python train.py --n_layer=8 --d_model=128 --n_experts=128 --experts_per_token=2 --d_expert=144 --d_shared_expert=0 --activation="swiglu" --moe_layers=[0, 2, 4, 6] --router_score="softmax" --normalize_top_k=false --routed_scale=27.9 --balance_loss=0.0108 --balance_bias=false --router_z_loss=0.001 --router_bias=true --n_groups=8 --groups_per_token=2 --init_std_router=0.0235 --lr_router=0.000659 --vocab_size=4096 --norm="rmsnorm" --norm_eps=1e-05 --tie_embeddings="early" --optimizer="soap_variant" --lr=0.00485 --beta1=0.95 --beta2=0.99 --grad_clip=2.0 --batch_tokens=[65536, 131072, 196608] --seq_len=1024 --train_tokens=443400000 --steps=3534 --dataset="wikipedia_en"
Below are experts of layer 4 (counted from 0) of a mixture-of-experts language model. Rows are named router (the router's row for the expert), gate (a neuron's input weights, with its number), up (a neuron's input weights, with its number), down (a neuron's output weights, with its number) and show model dimensions 0-127. Each number is 500 + 25 x the weight over its row's rms, rounded and kept within 0 to 999. Numbers have three digits each.
After each expert's rows: a language model's description of what the expert responds to. This comes from a sample of Wikipedia text that the model never trained on.

# expert 53
router:450532470504493470541532475460520503494483485477506532521488529501483472542504514520509492531531551516510511470524496546510487509475489479505480459471513451514507460498473511530529473535498514485466483505554499521494519510524528501505526484498518486484483469477491523544504520550445482517491470518505519539499501515478493547503485510502528499498524494562550525464535507462490521495473
gate0:519517465494495528468528532500534444474498476465503497527486528519522509548450485506537498488487484513513487554473504499495510495477538470507528494514470451509532517452489488489472478544527516485477536514534504510471489517493525473466456498478509513540532525498486515551483455520520488481487498510484542476498484483511530483507511527461489535508515470485523540483494510448521501453489
up0:515457493511475523494514526486500459525507502495516486551517541548500503539507494530539490470506514501529479544506473513485518494450538490515508515516472467526511532490504534493452468520540453533512541464493512520519466486514530491478477501486518535553552506512523487539495489487492464451500475474444498511463499514503540495501493495473502546530495473475476539504506505496506481491515
down0:473530502467510524515483499500497491504503487458500429533492508488473507505532512494511466509480467479521488505489504522495504503513500500466506481493466528493473520471485511520535521495498496535507530529546478468508493570545511492493459525447495508489473483484461490532469498518496502523468425486485509478522513462519560443527511485482529504519489498501574499503502503500502499505553
What it handles: Ch and outcome words. Word-initial Ch/ch as in champion, chronology, Chordata, plus competition words like won, lost, end, world, season.

# expert 29
router:493527479532490519546521504434499523480491470450505529475469515497458499549520504502520485499521522508543511481504480508525492527486485488526500469482516495541501483543502510554505484513514516479464475477525496477477486525519524499486503514470552479452486463491500534531503533517512511507489492539517534493499483523477493551550480540485531496475487479524522527482529518500441524475460
gate0:452521527480475489471498526508525458511482509457513485529472508467499501507523557525543489498534526461519526496491501486529498526504484487563525529466544490515482475569542488508457466478501498504489466492465457484475499533496490478487527502508487474506521492495510496510543479533525505489532545491498455511500450512490496508520501465500466486525497512496483475456491503531522492525456
up0:499501542540478501497453519507504471495460495498537537496483475520494510503554537524513504483475505437482503482527459472499505506522479471528536516465518476541509510533508505501479474516496495549542458481517509438507542507492490509490522525513512436510507524522533531500462508514497516536454507520522489529534477485498448485518481531500516504489472498486479467495515483493504456531477
down0:489513477515526500488506499500489470507471527480543485473508513485502520490534496497502467525494492468480499485500535471461479493491548481474495532492497499565472471488574497493500470464473519483493484519501489462492515507521473488495495495487507543488527502483533472490495494457517542508527511450513435465509456482527513460494494494470455455526487471482459516534495470503506534481446
What it handles: Lowercase c starts. Word-initial lowercase c in common nouns like cabinet, cage, cask, cricket, couples, cell, cannot; sometimes capital C or digits in tables.

# expert 37
router:473517470537487524525550457476525561476492484475501509497458541469464474524533491517502517529504501491521497504509464526524460532485493509515482482489505504496515510484509519521523489480506533459474503456527503536482520524515532487505523523479510451475467492502509510504536487496480440539476472510483528522509491534484509549550490547515511466498511491522511548489528508496498509434497
gate1:496532502501477539511492553464473515467508536491472530518513513486553464504476501446514468492488518497505459478516499496511537487523496477497537480504500470496474500532518483548485522529497521537487523560566552493503534515500533494472545508503469513540533522502496488483483522491512475499481470516481503512451527537490516528488515531499470511462488511531519525519475491516493501531452
up1:545518478465532483443514498492506477525494514486563477494495503507489530519534520522517518562499497529501539520499526483477523524464486530518498504522516518477539518493498509459496481499490495514455453513451462503500465528480516527523466451515520505500468446503510496550503485476508508484530516536516491472557541494522486457503507513499538508501495476473531503516541513500476517483521
down1:494439542504493503456507475505479517481533505515516540498478504512516498504464466496496514519464488509527529487523533536453509517455483519513494506518520497518520484541543549508471471511526496485453528488484515493508484524489513482507495445501555504475452518465482505539551518545525507480500494511467503508485475495501528470478534477497512538465508485518544516505528501500535447468516
What it handles: Table cell separators. Pipe separators in Markdown tables, especially election results (Party | Candidate | Votes), track listings and squad lists.

# expert 12
router:491512509535482520507544475439539512487465448485502518507468509470462481544516480539507529513518510496533517530538492518500503542494481489569502475471510453515520474472502496548507482522493523495503459468513466512505498553521494503469504504495521492472498492508465508490537500497482489506505447519503531549538454506495502523490482524497539500480543474517509517495550523490490532473498
gate1:488498476457499488505500508510490478495488475517521510547512479469495537453544468504500476539508506505499472543541494529491464509495437532492504491485513469462496485521519470531498484480445499528459478529534493506518493461484527501486533482510502499473485496495486460488535490530526551511508502512539512530522491529497522456466525550489530522497524493521453455490503488501445525469476
up1:505520500508541486486488501536503527494525449483504475482496491510495483522496515453477523519417508505479529459472448499471523504500533474515507507532521495556516508493481506483479495499550489497520482473492493498497503476488466465488489511455524492520502517509494538503451507466501485502490534486529479467473517474492512539526491439486435474541469498484550534488505480540517501521504
down1:480510521552525473490494477516521515534482518487484505504461510516485450558455525512516487492493514552475540514478493470544489472468474507477515503472520483516493498494529501458508465442530530509487521523482497491477524570505537493488497520499538498542498518529492483516505509503519518482502495535465508467454487490446445514494484513514464504482469501489476551517533491511488518509486
What it handles: Non-English name syllables. Inner syllables of Slavic, Georgian and South Asian names, e.g. Saakashvili, Mukherjee, Raj, Bh, Kosovo, with j, kh, ov.

# expert 55
router:486498465522442513526514491454546553484487466497518507499444528470495501537502494510494540504516496509527546489540484525528528511470468464539482466477494469506531488493502546535514496526517489498487456470509500500491491505523507484499545526497511485495463508484475524485505523502481468502492451520476513536525470505454487540515453491461550513497545502527509507495504532507480509463492
gate1:521473531507540504460472473472490528476510493488503457436497502482467519555479513454496518478510520512508536487510470479509514513466495507468452482525518442495498472488490516494524487507494490506555483440505480476540490499528503532507487514507492513491497478541501514475487483481510548533504477526505489550506465511512556496534508474423499488530501523476505504484483510503492493535490
up1:485479496518478492511517463537534520520521487488461479500506484489499490448523505477509530491503518507492550520488479513534531503487488496505486489495539483457486511517513460480472492473478482531547457486533495487541505445489495522501458559510494478505505510493481507489498432480465482518521480542564512515512489468535511533496501497498558499479453517433485489467509524503496524507490
down1:502498513489465467500527440525528497499515499528523517506497527440516512468528450531522487482508491511484471512501526519453529461495492472470510488514529535450467536493482490545510489441481538507492500483513518445506513487482503504523462541523528485511535478498480491483502463472534558504513501500516504518549482516499492489500475485514556465509471524493541510521517516491490535503511
What it handles: Germanic and foreign name endings. Endings inside German, Central/Eastern European and Latin names: us in Leverkusen, Amadeus; is, ius, ić, sen, ö in Schönbrunn.

# expert 13
router:468503493507485522512511509457545529472476465491497537479518472461499478533521465501506490533529542495528535489531468539519504519479468485501494476497473474514490470524529530540543476498515526505456463480517495545519483532542505495516477530488504453476439494471529544535496524519515460544506483544496537516513498491509518504523496474477504515475529483498512536478521511532499532498486
gate3:472497586496503505562498510471487526481516508505500487486517517493501466462533516474497439529567560522482503470471464465512467484557503501520475521498503493503528525451502508502501510500506554515481489488544523518483494496526512454523535540524521480487493500524507490535501514499482497480550512511492517502528508530480489496492517505554487508512493484509470486510491505474524542487503
up3:492455520473524503535500524488487483504506523498489513464509519470517504456521521517472463551567520520517483484525512482501498527544561471533491540507541499491492500515521529539460461506472508492524501469484513497514480465518532484502491504511488517482509450525524487538518528479469513512555531494518517479509493513505515510482484507542520540468514494500522540553471492513499560518496
down3:511530538497517527556465476485519474447549519472490509490497527540488513476499522501486477525493512495469503499476556489482505480532513499461558548496477523497490530479476500508521516538528474487469518500498520446499492486522506491499459537494507491490481506520503486538514503527535525501500484467513445526510508521552443513467514481511460521511478489520495471521437514474518499514497
What it handles: Latinate word openings. Opening pieces of Latinate words before a suffix piece: res, rel, rec, cons, ass, ab, as in resistant, religion, affairs, abortion.

# expert 49
router:491494478518470491528526450469522540481505496481501529493475537467480467526525480523518504521509529493525512493542459523506508530461490475519488488481521476531511492484512510523498466502465513476487460469507479516501480530511516544483510522492536478471490476482521524517515526499490471516464466534462537518527473521461476551547486537480535512468526448536535515479536520494455506482496
gate3:507512495457491525521514526499487527505502490528483522489505482506489492547524491487508583488496501529448541444517489498466497506546470539530477457529471501519506477483484490505533507521533544468489480542494488512523466503483469506482505514531520491488472482512474490503486498489546466485552515515514514468498492484531462569475474467526507531479462480498477500529522532485499513520507
up3:545497513449539508544516514473496526546487490522515435505496526503483492543549516498504530487491537546429510500489472463485520495508481546520510453473459502522493492491456484505526511505498517449510515530517476529508454478526498490455498480523488493504512511512476472509500500504532471517547519499523481484496507488519472541475521504494523473509465462512479525530497528501474507510524
down3:537512527479522509543497601489490497518493526476530482472511479478476475527487507511556486506485475523497496543522562535543481500508515516498509498473536493524521513498506502485495527469491532523463476533527512559478469556504535500501494466481519525511508465514483476503483521502520496506497540497518498486504542490475496490555508501494529503538488463512472517523504514489459489481479
What it handles: Match scores and tables. Score digits after hyphens in football results (Liverpool 1-3 Arsenal), pipes in results tables, and dashes in nested lists.

# expert 56
router:483497502495474479536531472489545517458480482496525540496487525513470465540511469509512518514529573473517522473524488523495456521495476483500477471457481488536490489510504490518565491501520541472454457455508465511486508505519515486494503510468503470466470488471512519530488526514498473529505481547484543499524478478456489524496499538458538522503535483511502521461506490484481506505501
gate3:473485492482498447537531497460508513512534519526477540499477507491519530514498505547514551513477515468519493512508514502457475498509459519517502492504463503565504485523472496474544502501536511488484518482511495510493490543468534453516493462496471516457477505487442496497485546504530443540481460487508500484489497515500501478484503490430563490509475536490496500494510507510485494535490
up3:526481532505510489478452540495502560465510489493521493473486478513501511502496502450506479445497508486491505516510514478496540499502493510514501533490508477518464492459474514508548471511525480514499483513521528529555505549501479457506514525497498514492515537459505477491545504484468453504506483523467538514489475482504488468497499494463564501543489490506529488486557500513426509542506
down3:436530513545476492496475482472480499543480485498488526485517507497422494419474512541521472470495525512521487492499531515493453503503468544503473482471470514498505502458545499461517478517486513551503478494500491503498507529473496520484487501475517482509509488517492492460500475486504487492488493491528496513500454543489495516509535478507544487541511508533503536533494526533482480479447
What it handles: Con and dec starts. Word starts conc, Con, dec, Ter, administ, indust, and mid-word c or ar, as in concert, concerns, Least Concern.

# expert 57
router:505504457540480534506524459471532540484504496490504517517485527451441458505515486501506541522522519483528530487527453553512496514485480441521489477482487480512500497507533515531520482499510519506497471489511487531479508527521515517484519531488530478479504493485490505526514528505483471516465410524483552528511473523477477542542483548509508507488519501517497522483509520468477517494503
gate0:545534530508518486513510497493492453516485507523554489496477462496501476523520512486505480513556489486529507495505525493486495526497499476522466500498496519465466465513445498556464525536494470505531441463483557499460498507505542500512497488521521506530496459530543531488495536531459476495495483457471480509483516492526521445512504536505514448492476511486489530484517481484520501506482
up0:517506498480502493537479492486482439542472517529558504512519490532558510538511496493520499527568522530530520487508505480498474531499482492492466534530507513464464489520477457560449507515522496511527487505459543495488513510544517503509474472511491504504527463505485486503490538506489530505505482504475493541497477517512546472531462501506502476475483511471460475502512516489540523536476
down0:484502470523513490458467516521517480533456476504494469504503486498521534464486496493481509455488501519530525507514467443516509456457490525515517546518514481521523471542546435499533446499519486511531552484552488460475530506533483482533468493517527510506514460506469482485513468511528502505522527517508518524537488527520518497513502504489491509510552470507496468500509467506488488519476
What it handles: Name-final pieces. Last piece of a person's or place's name, often in biography headers before birth dates or is/was, like Taylor, Telese, Forner-od.

# expert 2
router:508528503516456498552533500450544522495467471456482529483497503496469483534497500517504509544540540517537532506504488521505496513481466471504493469475487482559501520522524519531534465509505554497476451473485460506509477534517506475503490547457532459478474485491537536521515544527486470502487473504484517511514497485486490525516479521474513500478517494515504523496501517497474528499445
gate3:504561533500476470473481534507543496520501503426538509479480473475526497487483506535482493466511492519531475532456502494533524479511487482468516501437471531490517495512484530509510507477497468483472480488478515476539470487480501506512507539504490541468462542499492500479534462503483481557524514521479548526484503508539480475512491502509490517438474478521481502493464503505505514463490
up3:520502479464497518526508443484518468518539496552485472522488538497506532513484458497494486452469494491521514519520511460502484494482489512536536492523499460519462482479495453491505481509511508483527553521487459495500525526534513482479504516500499489500548487502531427513528512496496530505495487493499529499475524525468513441558536500456522493506501525477539509539473506535489484511527
down3:501445490508520467523489454468517474511448518496481481483497525542507479523515500530480472516477475532529494510552482457522526487532501521473544499503491500514489474472504512522520509526546509451479521469486498440505505488508498460525508506527517499519530504481490444528510490534525511512477508510520531538491496468506519497569487475523520482531485510491470485487448476487516445490521
What it handles: Letter c pieces. Lowercase c inside words and capital C, M, Mac, Mc starting names, such as New-c-ombe, Phalacro-c-oracidae, Mac, McC.

# expert 19
router:498534506525497517499517466466516522504500432490512530482509510485488492529508496527510540503498511519529539520515490502549455500475473524511464493471529511524513503491524522517530517526524518490445474461511497502484488489537558525477527542503516430506503492455523520540558505488485489531491480529477495526522465516480500517543449542496523475497525504503517509490499529481487536480516
gate0:480498482550499514504502502443504522509518524491545500499509479487540462521513559505511488472516482482500483497488488505451495515514462494535477472468489471486476520502479537505477509500490471493524510509507478538484543515507522474490538512586491491483506496480505491489496476465477470524481512521436500499534503503535540474474556535468484440497475505474474504552510485512483498518506
up0:504515538462506452445466513485480488490489473517480545554534503518465482520503455499500515495493504476516515486499554498471511501488560526500486516493514495536506531516492453499472477542516485465497506480490526525504457512472481537475490478532491523510506533485474471498541506469492482495488456470525500497504519491526451509530484463475466520505484498499458492502513523479492469468433
down0:550503516516506495514509452459502446471454477509480478525489515478492497449521456475524493505499573505524505495490555497478477518489523510537484508532512465475515506517474412467464476486511553460495474507497533506518492531534516496517514505502494491487516498507464515513525459509470492530484500514510459484506499477515481501531487504516492517544525515467472497498515519466504499520466
What it handles: Short mid-word fragments. Short letter fragments inside words, often right after an initial consonant: le in misleading, plethora, glee; se in pseudonym; Se, tre.